Weights of a small mixture-of-experts language model, trained from scratch on English Wikipedia.
Size: width 640, 193M parameters.
Below are experts of layer 11 (counted from 0) of a mixture-of-experts language model. Rows are named router (the router's row for the expert), down (a neuron's output weights, with its number) and show model dimensions 160-239. Each number is 128 + 24 x the weight over its row's rms, rounded and kept within 0 to 255. Numbers have three digits each.
Before each expert's rows: "comes before" lists some tokens at least twice as common just after its tokens as in all text. This comes from a sample of Wikipedia text that the model never trained on. Tokens count by the router's weight.

# expert 5
comes before: "and ", "(", "of ", "was ", "in ", "is "
router:107156117142113131149144163136131118077159140105122130060139156113112101115096189144151160148144156127097143131117129082129118125112108120118111162133080187092139101145103143109094108118086144152075125151144130131148126143132141149143143175
down0:123108125134107093110174136138127128154107128162130115106122105138102122136160087120140152136121148087145151104133121135137147081113167119182150097152140116080106170135145158174160118126074103155085136126153151162146159106101122147143169118
down1:090096060097156169128136130123140147085148165126098112119103168130139122116166156122126130117099171139162157109171172125117131120089128106120132117099116139108164138104148101143109124197134145109178135151139132124129151124133128122142113134
down2:135168098117119138101130115103083135137109134123101157119099189114089138162126119101124124102178115118183156155112160113131137113110117124074103112096148125172125164136133117140160137101128107111167158110154083159148131165114146143136057128
down3:151187141154162152153135126158088117129139099125119080111113129121171138139123143152114129100135114114108144104164121105070122107078179156084170135140131149112148102109159096141110102122124118100115138160170117100200126132127146119116140128
down4:110118120135098112108072111116146140139086161128132130131136144166120124142110149100125138151134148124162070126138110146104117126148152134116135150138128111094082119141133132117146130126149078168085144132173182151122101164080110137100112122
down5:108113138097097111167110154105151138098077181078089148149093142081098124117134117149132087093140126147171091118135121165131152147117169143087125129094128147129151124150163103155117154151091149122151107107113132139162096169146130121125165115
down6:098146167152120156157182189128112150119119152097170138137140130109135106129113159113156097120152115142133135157120133124077164165120151158187108146148100121148121120095114159111158114115144082131077118152134077093143130123129172105123134148
down7:107066119120163135129127130105130084161140163114161152122139134110120140147102116090139122134113132147137125136157139137127132121107144175124130133120173142149081131164164101110136151132138134123131123175100127111119132131114132074098126130
down8:100135155107127128113115176152096089136118136152079129093178110117163141135135139129102115142108161134146169116122083130149149179148117149153111117134113171119102085128093132095080112101123118138140098146168105124097120132177148087133151134
down9:149151096141105143068114122106116139130131152112084098068112107130106122115158129168113136138119160127147122075140120112146137124101123098113130110122145081122122105116129110158115180165131163123115147132154149143138157087115106115104096129
down10:119138135131159130174138134089136138160114140126117143135142105098126127157091164162147116139122121115148139150156119134188152122119148133132086117131143140107130166093134146143144071108125152131130125104138124154113084129153120135149098118
down11:105144134093114157166078153108139125093126146161162107169143121104137145118122135152140126169136194158155104107097121092173095149105144117094118099134119100146102143133146125129126098122128152112111167120097103106130131121151171133141155171
down12:105133115115155129141154167139092144124144089141119132151103145110153174145141143117117049126147122134134161095112138102075120121163140140063104081132131106113133162158089146137124151105116151110108163091149098123156169148104100100134130108
down13:118123102116126138160108094107113113116107159131130138111136170114098125164118159154081131103118161125131149102161149172181108100138101170126123159106148099142128148129114139106115120141152146138114143120113148117104136155121110130136122142
down14:167150133158153153115093130128113110115150134145152089154117099153132127153132159082105076116106134122148135107107076132136109113095183142137150139138126123148128159105132099135092097150159126115125132127074131084121126108120133148129134117
down15:137115144167176096131129114128146138135108146130137135168138140138123172109148082157115146116102132157153121158109184113140107126108178088114136169176122108151134140142137136170161125122122144118105125143116161096113146160140176105145191086
down16:154152186147139134114139153138092161084102092152141122120157140168155089120121087100122112133136141143163139150109152144114148117108163128129124125115134111117130088170113087128092094122057112134152067078120161111175153114138130133141100073
down17:142141112173161105129117114162127140146169110151146128115122125122097142114102126179111085095130097147132109137128096136135136131156150165100174147169159145109103133161147131129071110158143101130166140180108162120133117118137137081093121136
down18:100154121117154148145182111162128156138122061097161143105145147146099148107135114113135132139149144167136185102167174145078117114160145166085126128144092131141106130117156145163131166144098125112147150110136162167124071133100077141152112145
down19:207128114095126092097134116136123143130051151128156133131140143083090115132133137169146164144179105126120126111159106095063162121104100171153122142131151126088141129124165160158081133131138092115084170186156124083132102150096171114084119108
down20:121102157092148084198115161157141110113110129162091142149124150150138173112120118160167109133134141103166169169115150131137148139116111139156159171167119114142137116120135108070112103142118152089141116120137151115087156105124146143154127099
down21:107142148142168128146136141133116130105164114192115128117151152103158117098193148215136147156128119085125140114116111126135135087086136092137104127150095102145129164136175128155144101113160134098161121104121117137139135112144128127161130107
down22:142126102142131147078133133123094121113166106113102131127124132119147152136123146165159094131111116107113068149110110143153121120116124126079124157172105122089124151094112122129118089158110131100138087032098100152140130136131164160127115154
down23:152124133110133135145128107129090110136114146100126126101130140151169084092149116120130131118145129140161135145144167107147174105136143127147134126107141076129127115170143110140080161160137166140169101139132144174134121130152150113085109112
down24:156087162135131142110127180082095133141101117145104160127127134099121135143119145117096137128110117145084111099094144110103110128098132125121144135180089088103126089128095105088136112140150150125114118154113152120110119116119191078135098143
down25:156128133149147137174142145160162128147130170146169160128151112115138095131108104148120137135128142189123087112092097172121155161120144157069146116136098099136086114152129118154097117139097162124123119115128151143099087122126123170135104118
down26:138123129162119145112151094143144120097133140094153162131143113143114131130128112114079128135090119106145125136152120165114179107149141117081117130143111136116124155120129118149130134077096139133096145101152101119133105158114113114093102106
down27:152109122101115145158162122146163165106116107109080157133137147119141126108152127111096115151156083098116106111170120117149138151109159086144111123129124124159141116147128066132133151089160125131121102106095119076096124139182148145139149133
down28:125139158105146122123091096128120102135133138096152179159106122133138096128110179123147141113138131177111105138099123125198125132169137121113116161135121093124104101125125113104088087149122148157127111117104143159097087116141149132186130079
down29:115163112154141130161125142106121121069148097148095116132104145156139133168120158157125102128098135146108155091132161138172128118161148134088105166140149148118118107127088104151103082108158146120129169120084179129155130165129102134093107156
down30:164102123133151145109130129092144119138155160153161076118099150110126179136110158137113117132091106109126191120094107119136105139124155119160131080110104076152162149126139100139079125133144153159140149126119122113140134159136148110095101092
down31:120158128134112141091115145161106143154138169112091145113110160105146144187113111145137129151120115165099143148103120121135164112154125144128133124090114131134158124090171065081135111162167147159096140130151159162133113098136145151144129144

# expert 2
comes before: "the ", "to ", "a ", "his ", "in ", "that "
router:136136168114144105105120115109127172142114091152106149148109095092146112138126171094100083132138101104159082142147114147168094102108151124144158101084113159111165138121118102145152112113132120111145104145129170116106147119155092113132117117
down0:142180113093167120098107115149111164132095130101151139165122127152127094143135159111108137113079101118148148131130157152200173140108129154142136136133139139113141127166190099114117107123100128101103139096135129137142121125189173131102191127
down1:151083130124113136142167174109115083127138141127142130120134151119117141134133097104131192116148147113096131153115164113126094120108117087138091097121096130157117106109141132094108100125111093157188112132102120119107138154116109157147117152
down2:096141131116095141105137168197155096122137135109155119099128102104157119097119122105140135142097107127104132136145139129119125084139107050133130108144138096068162138103071132163142141128088097136077141104102132158153119125123096129102134162
down3:143119107128152127108068148134107114138111104180112100147122084149148092104134118140145131116154136166142107129128123126119101121152143131103164099152122123129121106086131087170109116125167128140111134121106143115126056130148127113106115137
down4:067150144113123152122120106134156124098126126101108129131112117076107158160140156114151147131100116149125124134112124080102114133119103147127114133120144126133149128127108087134123146115140071161121160140147096095155116101101142136099112149
down5:166105121184119125091154117134123102100186109164125104126127157158135153095152119129105132138085115107107189138144117135102125105157173140120125115141167111114120137097161175138069136096087109077094133141115160122118102168127094112147141121
down6:064136129158149122107085137103127089121163087156155148122141161171135157143125122113125169119176120120141144160137130121190149093147158105123109122133100132158155128145157104116113114103170087168163103094114163132181131114159141104132159157
down7:123128118125147160118159129129096092116138148134149104100155072145143153145116137145100104158152148149112141101107112113171142098133150119107130072162115106117147136143115116132131155120126113116180140165114132118170167195105125196146167129
down8:097111114141098113090167125170130127127151120108121124160116093101129146117109127084108153142117127108102099103173113127118136156172125120123127090147095088110119138151169144110099116127129133118129148118149126134115099135097133110100109103
down9:142117106138122108145076133120116137196084108176171177134113138174160111147144136134112152074115100068156158142095114134154110094101152116127146126140113134122182131151140143132150137034120134099186145161086114134155114150131098135114106125
down10:160119140137139133163084151144117100084141137147126164132092181125135134122158132185153122128130101116092137133143145126105070092144140114105168122111150072140090110158124112136158126129106128104139118140168078157090111143149138169165126144
down11:120140133136069131151156102107116123140130139131155161128155136076118142136153126167109130163093092136149104126123085099116085110128159137135120100138100096124127101150144128126153099128118158173133140090151155140107151158130145184116167121
down12:097094148128157110094123107105134139122140152158128124150158110149095114115129137153151099176139106144092108115130127204129144149108158092108134133112169144099125128154141115111163119116085129098062136106128107113120143156142120105144131154
down13:150192176133144099109130105114124128186124159099112068154088161135129176105137123127146120138178145096106119138133143150120112111089118155161175127094128136095119138096137118125108131142129144143127151144164111102131126132108148138112110149
down14:150137119126157114122158134138116162147106129156188133102133158098139135140139179108155119097111098132134141144179128110132121133140117118161142162122138125126155178129151100116112109127093103118109114151112132125178140138116167116140119130
down15:097141137166139148150130157081127140117118139137131167137122133133155076103117156140124123117172112173123134134115089141104149134128132135130135145145108149110116108140143127120149113136088149128138111125078091099158112102080122068103115123
down16:155112124156157102116118165148150154117134092153125181116143120106109105141092156150143104165133145130130187156116100125094159152155119163123118099121135115129166143137097094124140093132169128131101132128150142149106122150124088062118112139
down17:117109153127128106115137128120108147154116166133142116142145125136151133151086114162138129135103143117114122149126132105100139176162109141134171137163122087096124152135084123094131119127121145119134156129173123157119100114107121118101142133
down18:076120123155146078123067177128137135124150140158134077083157101145129119150099125101157113127101132120134123118118154139158176135126080077134096132145116108104169119123147136134103138137168128156112121151141160153102127114134124105104084116
down19:183137104098156109112121117138121104152127115113117144108117115135111102144096150126092128119149086129121162091098116132197099110103153101101134174103113150120111109147119133136129140096090104101153152109125117120176141148113095123127153098
down20:124103094126101122146133111111155113149118082098085136075046124126121148144112111172102153126138157109156146090126114060132122133136110115155185140129165114124071069120116149116139158121107151149118139123129116181118126109122111110155144126
down21:146123058136091141121083105158146135117091112157126135124122102128087131167108109073128116190160137127110119102127138104142122138130109169090147093129123123121153149156112111150107105102161101166169112123093083144126149135078117126122120130
down22:101154110128140133135106150137145167125105097101143132122099143128106132125153096137120091142091130152164105152090141108101150108138107162137142164130109093121116128093114161094130098153103119127129132160174099128137118121151132140115138127
down23:148070123088107100121131138112111120121108129154128100099141146162137111091119128132136162126138154127103141108135119128146079109152128123145117128135124130142176138132160115124163126165139146108122153119162136102101126169138173135134164110
down24:160125154133127168185109110187119089118105117143150167144148115105135119155134131159141155146130118112107092164101095108087119129119105111092157095157126145093120136159138129103109137174142126137107132138132151200108117132150108112077119129
down25:149129145113119145147152151118118141122150120137108147097143111117156104139077092127133135105125114154133114112122119098137121135141099091145167132159129108122135123149112148150103179129218121116114130129137135109155136125137161137098092192
down26:104132140159154153105129135117146161140145122131172135130086124169135129122164165125145112146149112115162095118098104134141165151102148115095136138122096087118141121097115142108127121157117117100131149063127152126139194144151145128149103118
down27:115105137135123147150116141119142149128118103112118105139118143147144093124079119126123118166105076116100080082089112112136093068129145095120141105108173162122092091120106100126154111141135114089125129136100152146146128157162117133111130155
down28:130148146097115113145133141101127137165166116124148125099141111108148130124128143127148140136114140145092102094162121107134154116123143085156088166069143117125121174127144136106099153130141101111136117142118094133128153113081133109131146148
down29:186138109168138139166158156098148098149142099132142066123129157110132103152117138128103140120094133115115101156113156075119155146134107173129148091177143130113120110065121143101070139156121120140110084177153142135142097137157157122127105154
down30:135150102118137078124110126138091097182118131155139114143101171111121151135181107090118090154133178130089117095087114174101054141084130124144145107109140123162109107130110149099197151114088164174134158130128136093133153116121133130155119171
down31:126120117132151111132134140145052133116154167108116151193169133105143153102123139089107087171083153148125127136162138094087126134131095170130135103148145140117132159133107161157157124124134096069160111049150154133112165115124090150157162149

# expert 4
comes before: ", ", ". ", "s ", "\n", ".", ") "
router:128079145103111117145136161094129115143178157139170142124156116100118135127091127134133101105107128173149128104159149129093146125117143136129096092162187082153122136118135126091108098138166120130100088129109153200165094120108134177127113106
down0:136122141138119172132154136111122155168140110123087111113147116124134158127124115138147111161117108145123166096089074151133117086130153097114104133113140119131157131116107108185122059144133128122186124106108117143123151138138105153131141117
down1:118129124149123148133159121140066125123123094154103141137142155159106092140092146077107142140125146143090101148121142111106128122120143116161103142161146148101096058146126119111119156141143129127126110112140107079137113156104167142144106133
down2:134132133144130139148121114134125132109119075126132131177084116095089095132121132133125119154139163122149128099179129149123128115158101174124112146092148147154117121084134140123114133145135123133075114144108132127142142101128108093107139165
down3:133124122136104147098176111095141122156123148170137109163153104171168151200145142126113187115124135144086157120143119117151144143145160099087145063158116133127139149133146122144122119133137164140125089141133141133132106121123104118098167177
down4:129105126101152127158072111134146105124101109122146101136147104131161120148090108076202145114099077164151132128149140137119155153136158105131167121123092150155076127095156119180132132150095143083087134142115149089138130109109119091151137139
down5:122126125143180153109115169103096116155139136091109147119109127148107160130159143152108121128132111156133130091110123097108132135144153131137124165127136119154061145096122114121100109120100140139122130102132154097159136140108116112092116145
down6:127110109118064139185121120138125120121124124067107134149118158146131149147139130136108109133141126081140149093151160155133083126141149136108159140125113148105126053119119165140148118154136134130157098123112089187123150152123126114111097132
down7:117156091148156116162159113128117148104102119155119104132141083119138114146117155117154124124129120145164135182106082139153148101152114131128131122107103138135107116157139103144158123128143080187097124142094127144135147110143117123151129125
down8:147144116121081132128124101108121099135138142156119161152124174094090142092177131130158128073106158133124099101131129063150178142137127121088156120079146119107157111167076153096175120096154113142134132156104149112118129130174138117120169128
down9:147121157170139135126124143108103149124147165120126099131123114150142117024138097111106157163134125134087156158124146130109084134136136162158069141119104152128087134089137120144145118107128138132120151158074110116131104098163154138112102140
down10:142165151067123117106082117147130112133160111166161093138142113092114128138132161140110140133129101110152119107146167150155149132098110147143176145131112079112116197103110139154142135148152098110162101137133137144174126134196130102145085112
down11:152158112108116108115159129116102122114099154121133160090130093149111126116160132125140143132124098135104124082107119124103142145168155105093152116105134130123128097121104147174161095143129157124098167116186148162106135136128168179122163151
down12:114101136110145114165158092142148127102146132125111161129124128139119086156101112097117145124118131139101106117113107125119157126129104094147138113113149169204119117131118142164066133122121181134139136166078124115137113127144166135124117104
down13:160117160111123135120143172155138096155119135131119108118080127122122164152147132115138114137123102117134102181122120113112137138154096124142156121124134063149179186113134144129135107141118117123143145110115175137128160138123127162119122136
down14:123139158127135166082139146135146117162157135143134102124110158091143133132143117093140079144134153078127110148130153090124177161138154124156119101110160118153115088109142152144175142120100111097149149120159063167123148089154156122104122161
down15:106114089073119159133129116152123148155095101139146137094111138134126118136137113154133142133156169113098135144144122141170136153126144129124123173118133102183127172099176158151119128123168125133127118123135154111137153165119148101115128145
down16:123137141132174112115108146114084124095129125132171152141099127124121100121137106122134109127167167129150125129128163131177114141086075148135173149152117139129125172123087109134142122110153113091104101130145104095176156118149152134162088135
down17:151121107127113119124152124079164121148143147130122124124138118166105145156121119109107122148053103128114162140176111130148098162125139104123122142071141117148122189105124103106207157067146115116131158126147122120125087127147154096119083108
down18:100107120185179155111118128122112139129116158154126122142146162140126123111116102140147121070170144112122166142103170110148102126081151178125116124146156149119139114133148126155124131107152078144104099131186126071140111108096127151130094131
down19:125081128134108111136153093177122125084164121144170148106100115109115104102115135122116165103146144117128095117139099164084120137171126127091121177087120129139111137163098149136078174096099164100098128143175088162128095104087133124133154098
down20:073119132146095139126135135082137139157126103148119109150174140088115115132150149109122142134166119138105068168174182165105149130147148217124116160096161109101105123133125110127144161160086127143109135161093119135151117124113135146146104139
down21:094114122138135146130106079087156117110120095101164139121128171085139079125098139133132168180086145130103139139143119113140098132149130109118106109067075124133136148126189135081128144146150125092167107128144092077134103152117114131145123132
down22:151095132129144146127126109115131104123168091148151117129131097095130096142126105116138127121171053135146116101132127122158102114101160119109113152149110130130123085134133087124117134125123090103103113145132097144111119074126126088137090140
down23:139124103117121165161142146124109105123123178127149141111136109114097157135160167161133115157100105109161107142130125121133157138147137086138137147161147086090165100136122136152138122055081112099115086092121121151110195103109128139119117142
down24:091093130094090147104125123140127138118131127113111089143133103112135111140118116139140140116139101137112131077147127080122136075113135113144107133116149092083156111098178174166118113169167136159091129153132144133162136124127165134116102109
down25:104139077149144078124128104119152139077157127104136106160128184145067102121155126122114152133168116120123133120117144155085120127179109130171098109140103158083160160172143155151123152131154129107096135112140178179149178139162111146117089105
down26:165098088120146103137110133143165122141153164144130075171146128129122110122133172174106162103146116134141117172110125109114160114096095112102133120108113078134135120144129141116109138098126099102136159101128128083117110122103155145102111123
down27:182124119124165110125127133126130131175115115155088142111139137126171164162140129111129121163112145146147129137195138105110090132140142138157136115116119139121131090099110149135118103125175137104107126103088150134128141160147138113144089144
down28:167157115125139139138145112134123115129122081149132110159150170159131132152181125158148132089098169128150116115164121109130130143156093140101091142145106127137109111147103118146144146113109170134102127163112108099111091088157110106120090175
down29:153121112133119163117149120089127139159086171133135100109113136113148119111141136117137152127167121106138126134129130139102095123119109130133112122165115123130124169143156139142130133141127162126148111148114084110138125138099111137116165112
down30:109167169149128114131110105152132094130099170146123126124075121109136193128094152150116133116138136106143144102110165113145119105156102130072117147100111085149156156108119121100150120113145142087137145125119163149122119116134112121130137163
down31:126170103139141156140143170148102123089153112105077160167148134093123146159122105182149102148141107148116101139123115144165145136143090105150146136110093117151148104151121109124136143140097094152123153154179120120137134074165116145146122114

# expert 1
comes before: ".", "–", ", ", ",", "-", "; "
router:127122124120154116073127169156128106121123137138121176113106120131107181119112126165126113122105134123143130144148155100099137134128120115084129134163135149141105116091145124152136125168121101129148124089155106140102113146147164088114164153
down0:099129096161112174131183092134147135124062153122154129135134168135099126159115116084136138139109181125108109139162070115122120121123099103097113151155129093067146153110114135150142120138077159114122071139153141118155124160106081104125111055
down1:158174101151107140143113107133122132150161101073082136122121132111114144130110115103127145126154182146134112101155123137126142095095146117127096148092128158131163149087151147124126111123119099101106112120155126134088142157162113102139150108
down2:121118136095159075141130110127126135143149103163128106118151165076114125113120125148166102154140108133108116062136119150124180148129118128097123163131097119164109144084131124166104143115157138158120099115127115169127123120138057160203118171
down3:135091103142104147115116138113108167127167114122139106164140129146140133177084144123163119149069100110111118104105167088142111090147147159102132138113098150121156101147128172135116127144116089128170145111116145143157145135098125148114112109
down4:121187121123091158155124122143143128106158137144117088095113098121131142110112141089114119144133134116169152144194102116133109122099112121091150138116136116128118093126163138125162120127145157133122105130149089153175168144116140163137131082
down5:084123096147135144155133098090165117145128094105117140128110163137149125104164085126074159102175153136142128175165159126150154151115129116121111146095117089166127141117137137099076159150154126148075109066101091093140141124149107176168136102
down6:148132149122136152144155088159117164099090115097089139131141107136099116113120127151116069134144155127123129155138104086105168134117140137113122148116149160136151152093107110148126134116099150092099157108106097159172063177137160109168146166
down7:104139110115126144145097084088147146128104170148122148117171097121122153094149172131097096124117127111119155124191121165091156145151139131089106115114159115103108103126099073145152081106140126109151147109136163147118160112159153126156136133
down8:133121135107108108148128129085152123124150140101115093101151109145061163133091155099091124107119159157093127095118118186130161094137108172128114148146121117110168046086145142108098113115118149109100122117167167089122122092099128128154113087
down9:127138111150141079119120148140142118125120173136151105095113136153094128158126136110093140126097147142101195128116138131089156159080149154133124149111113115147144133138125105135121143127151143103104100091106079116118099150138125116099118123
down10:144098097122150117098128158132145137117114132132116168139089166093114123129108123142132106098122123049105122175124106117137130130107120131139181134174105112157148135138151121138093132136129134136109134163126113153155141115101097125135133122
down11:108123104146147134131163153163145125148140115123096155091127154117141131107129076149119147122146108122115153153156159133167123112152120123148083115132119118119194155094132122134147156166127148123170119144140162110135102158142141139143114154
down12:108076147124153129138117162129088121107128104166139092150104155127143124122156113172089112132124142132099089139132114134116131178146102140143096117149124133129140130151148183156183137132135117119135113170168125148111102119103118147143161121
down13:142151129147101144135143168133123124158110144129128109121144083118146152124112116122136162138167165162133114113139119139141131132100116116151144133106116126146164110123137187159116159081136137161152105159130127063094128132098101121169107140
down14:099148131128122173144138107137084140135158140143132132109123098146124141129136102076146125116124095183128147138101094122157121119109099118129105176089152110151129124131115124132151130107160175145107128133172158149101124105148105116095146162
down15:142112137143157153152171150133134089115099107202105101152159124129095092077146156120146093136112120159200106127141121127125147116139138128093158127150140137105125109122125117157097134108126095101105117165116143121103130105129111140120136090
down16:102080147108149106160092153113111130091135124152115136121128094132134146132122126111114126114104139104114093167151129143128107125117144155143119104094132103098170147111160123165143140144109103155112132101107136130087127127087114097096151129
down17:137106142115089116170137132159135112073129098126117116132088099133150138104123125151150165137158122117135113108137111135142121112117153115107133149126098144129153155123103078120106142119129152095138136117117137128108158133113171124140124147
down18:105158173093171122106138141125072146122113127164135107122154156128161107102116087143123139088142126167120102111147115120095136137097167115187119167133179156117150097150096148130118163105126131155094122138130120112158130099141100133091135166
down19:146152167123130100140150100073162101151140128123125129130120123111131110172131113132140105172133135090130154112134172132133134129146116129154150133112108131136101134130131097112090147122135118140121123156096127148136084129148100133136134144
down20:127134173146174133097109140105168139120108125121144093125132133133115165185156126097133119168145085121146117146150110092139107101126118101107116120135113102116129134137080138166105118121116116146101181194156129157163158127150128135072115146
down21:116089132171137142145149047121177149088142147140141161124146144152128147143152147099111172111121137088087120149123111106121128140133123115126133121149096105174162096127149119117161116077124149123108156095143097168175130178146122102144146129
down22:111139128132097129119103112112096132120139130109101128141155135136152100102108123093140155127101138128133156128145184125134161064118091131126092127101132135167139141079140142076113096135156174114152122141117175130146116125121110086121162110
down23:138140142168104135139130154087107105088136127145167142064118149123111110091163116087080140136108117125147138131108169111126109124141164137103100116153158144168108113090159125100123131118167114155115156131095166152126091118121104163172128125
down24:167141089125137083149114171143122127151115101113129146104127125162105154111125139149168112113133116159128127119083106172098104149100133138121131146135134182114151154134112094146166121166125120100140149164148121125138140161145071122086130143
down25:159114117089140118092165172099127120093123145100129121118153145160155108129130172130098130177137138144114127108110124121162136142098111203149113115143148134104095093143143108104106094116118149162118153109142131146137131099132133114119145097
down26:165147125148126079109137131132120114116128132166073107101119131089128123072134140151145137103166139143134124135127112125134143145150157186120145126163149145125140159130151124182126128166117137136108143134099123166149132159149137123160141125
down27:155145125122144110117122159156122163159116167126120127147148167094111119093113096138130154123133137088158110126123116115116166133119155112141130135142092092136146109110121124139153118115126147125129125104140126110160106095110153149117132104
down28:135158142139124118109122153092169118164102132118147134162141142132153121125119125162131137075098190156164137132125126119144111095163123133118100145149144111113135121145167113127130148118136112109146124188144148137117141116107075105134145174
down29:113121131144123131144121128142111112133146122093135147111117105116118158101138125124136172122114090152144141119140108127138109113140114180147134121164121120129112132131150136150136150118133082109119147146125122131126132155122131112142113097
down30:124121138148147125096120139118111104123148123103161161116118119142116108127111123085125152154128134104161114152089134140115172137132160147147115148104180135143110126091153132173132139160113136139114148134145147107133078110155152099147148082
down31:121164105127131118133137132099120128092111093165116147115140163128097071147136131104111169157126136140073130156142107086157151120150091106199142140099096131106126146141112168113144132120065164112130152151139145101144110162143095110119106116

# expert 8
comes before: "- ", "\n\n", "\n", "The ", " ", "In "
router:126121096106125093128122103135131110140134147110154109174131100090103173149132120129160093167126109125097147114088147148119115133129139188150108112132054098139106102104152126143097158088159120139156131092141128155140130161115167089143148135
down0:134157132130112113149122113126174166110129131119063145085125140127118159136108141119091149135105089098153127110117163141133121138147089147119110155118091132107120103168150154106115101136168091143133126164165094126098133110120137120099121106
down1:131156130142182145120143107179057130100120166158149113121113134119099121135124122121125127141091085133093109132149096140156143170115116123140157167148103115136116089142099145148099172126111115166128133086134114126128089096065138149124147126
down2:097112142128079158126184120146090158136152076102119141099148089123099170080148148132125140128111121151114128127105119121128121162140168141154120108148137124127146175145161124147079112147151138113163151106060142101060132139107117132092099115
down3:101156119166089117142152139149172126148136122153101139132162177099101127152125156150145146113104116151115158107086108118139135114117145111113170149126104165109101163144141090126141139146100137141114146127098122117148108095107157182092141109
down4:104107100094153160151121138157133145134130103147151147149134115134134106121097173160101135127148104148156103183162134145071170141147142155081141121126155120134127152112104100116157145136123125085136132089098121124105129120126131147087159134
down5:116051169123083138115073116115130120143091120123130142155144129138101133121141153105144144128151126181165084139160114111117141111102170103105113085143160145154073132134102117108152107144126153124112123141102110165133145129103096146096158138
down6:115102140101093110132134141110156149120131118126153096135139148152099129131142119108155164119121109122167166069129105110120133111145163124132099112142112137133114136135112114163149154098149143139115138167146137115160130151099096081129105158
down7:107093134107150163109125115140126167136114159137175125177137103138113155101121153128107131099132169110116103089159096139119114104091155090125129114135135123100159111119123138134127124081150175150112109093143134114134109130119128144109103126
down8:151113109162093145109105119118139122146140127131123147125144133128102153159136143093105173102153085139122096140147132109162178139159139124100131145151157120151143151152147123115087107131111120115113133175146144143089146122142135137134104087
down9:156119125124194141139117098138106106159152119102125130141157124145114132147153128090123105097123145169161081117138103158123121163117103084128139130158107180110160112092154147130123115121143124110152109150103120121159145140152129154176147121
down10:163120096132075138094091099128138122118088090136123148117147183130104149142153152132177106139119175146131141130139166119133054103124118101154103139136111100135121127117129113132163099130097118124138145161113122115143111137152139115110159180
down11:122151089079106100108141119163162105129102156140168156111099135122116158119130101110103093138133132172141148133139160135157114144064139131142104113111147118100125154123095154182114173103129097150162106109085121123132180127104147187168128166
down12:149091089074113078169148097112097149094089130088127187123088147169194165143089134126117194100100148137145131120159161143129168161171133135149140140103122170097130154111093136144117119124108103086133136137104125126100140119161105131159106142
down13:148171097103113121117142100160112136153139094121143103133144117142156127124112134128117156130135123151161140111081112129099121088117121121159101119147093123154125068116108126124180083116095110159143137108136160173152153140115122116123150129
down14:144146141106140107126118179150173156181088154143123122100145144110166111122105138135138123117140115123107159141132132120102081142126080081125149122147125101140123128104108170146130088118132113109123166148137138143113098119097132128109107135
down15:131106117146170144147157101124109161125123127128146154118129153100154130120132146111075079138134122109103120100132148122120126136162116115093163118137119135114107137131133068153067157105106138179079147101128150146168105132149107101122115140
down16:084128149117134130145169141145088125142112113150165124094108110149132126094148166082098088068145148139120125122118141129128150134129127074093091095104163166118122140123133138127116139119129127118169117158114128149129122133154152138109122109
down17:109153118128125116118150108112132124131163098070111139140072129152116124140094121111153086106119146121144121193139100163164133166157128112124102117165133135135163149136169117134105131145083115098141113145141122119089128101138121114140131100
down18:129120069152130104138110113130105140104136148133117171102126220124125109145107170152107094100160088150131118106089095116133115122153108167119076115117136105126104144131105152152101093131096141128175127100129158095133128075120115105082125094
down19:109096117157110116173104119075147139131151133138089136145124112084123108123130197147177157143117114114140111153113127096128116089099132110157107113146130124104090105089143157127098152130164106143084140116154101120151066158144119139118098096
down20:149152126130137097123138128124142122155088092108163092134152141106139156069131117112169168141157161114110130135120199078127141075119118146119148141147132110102141158118132115111155124168140156128123177112126107088116128129116111135125178141
down21:155146115137096142113137146111133153113085132106148146122133155175135098085121159115148120152140117116110166118135084116121114130125185108125135131143111108137189130190092125133097115120111110163137127113119114159120106156136105094150146110
down22:139154138154155084136150126087102184150132159154129107122094170111138098135120144137113118122132113151115175103148135099085128142134142101110129137129133106110090104061177113130145083128126110106141104132159136119152118097113146167143130137
down23:121075103174128144146158125158117061132156133112136129113134152102106137160108108138181113148129144144137105152147118132132142115126117137118107111101104098116115156119137136168107169139101139104158144110152124128121105114124152087162130131
down24:091128135157139095143092108119112117131121093113144111129171118114109143091135110122128105088144123141157134125104152146142126114168088212113133124120131143144152145126132153154129144143125162154092141134137133146099121150162127139157148140
down25:159084136116078100121123112149168124096131090143128099137139119172114168142144125130160128124117102145138110141159132166132133164134128107116099125101153135157149109104106117102124160131093101083132155098175105146138120149157131138139137134
down26:141156127124120173151147161175104098111087118130145139095144122114109142126131136115090118117065113128158104121099157135121094080118124088133158131137121112136105097151128169118143099132125118108112060103161158151146113085113154149117125102
down27:155134103130181129099148146135111115146129149123085127146114095164105145117152153112148138095161111131089147083119123147103133099149149163115136077105139097123118153178087108131144106126197123142093147132131086124158146113072146129124075132
down28:154133118142077137114102127124119128157121093130152157117105136136123122146137107116144183145121066101129138161118134121150130125100117155105136131097119142148154084115090112178107175169144138152153090090105160124150139118134105146130118142
down29:155162133172146110140131177146168162135137132134133145141118147103103117096115169120154152148081111074123144107151133117140119105124102151154131150133126143116141109136112179082145141104124107134155093104127113142155098118164113110133145160
down30:093142137084120134134133090096098105184143152089151083189135116145129114148137130154126116113124150100172089169158149120096129132090123155160114154149128133139179160108090119127147176137158105135139144158120159090168133121158103068129133135
down31:107171080166162129101160157140092117171106146131150158096160142145133054114133136137102117109121110127092102145159131130100136127085108147119129120128096109089199127115132120113114112180087118119148180153102141127097179133111120118159123153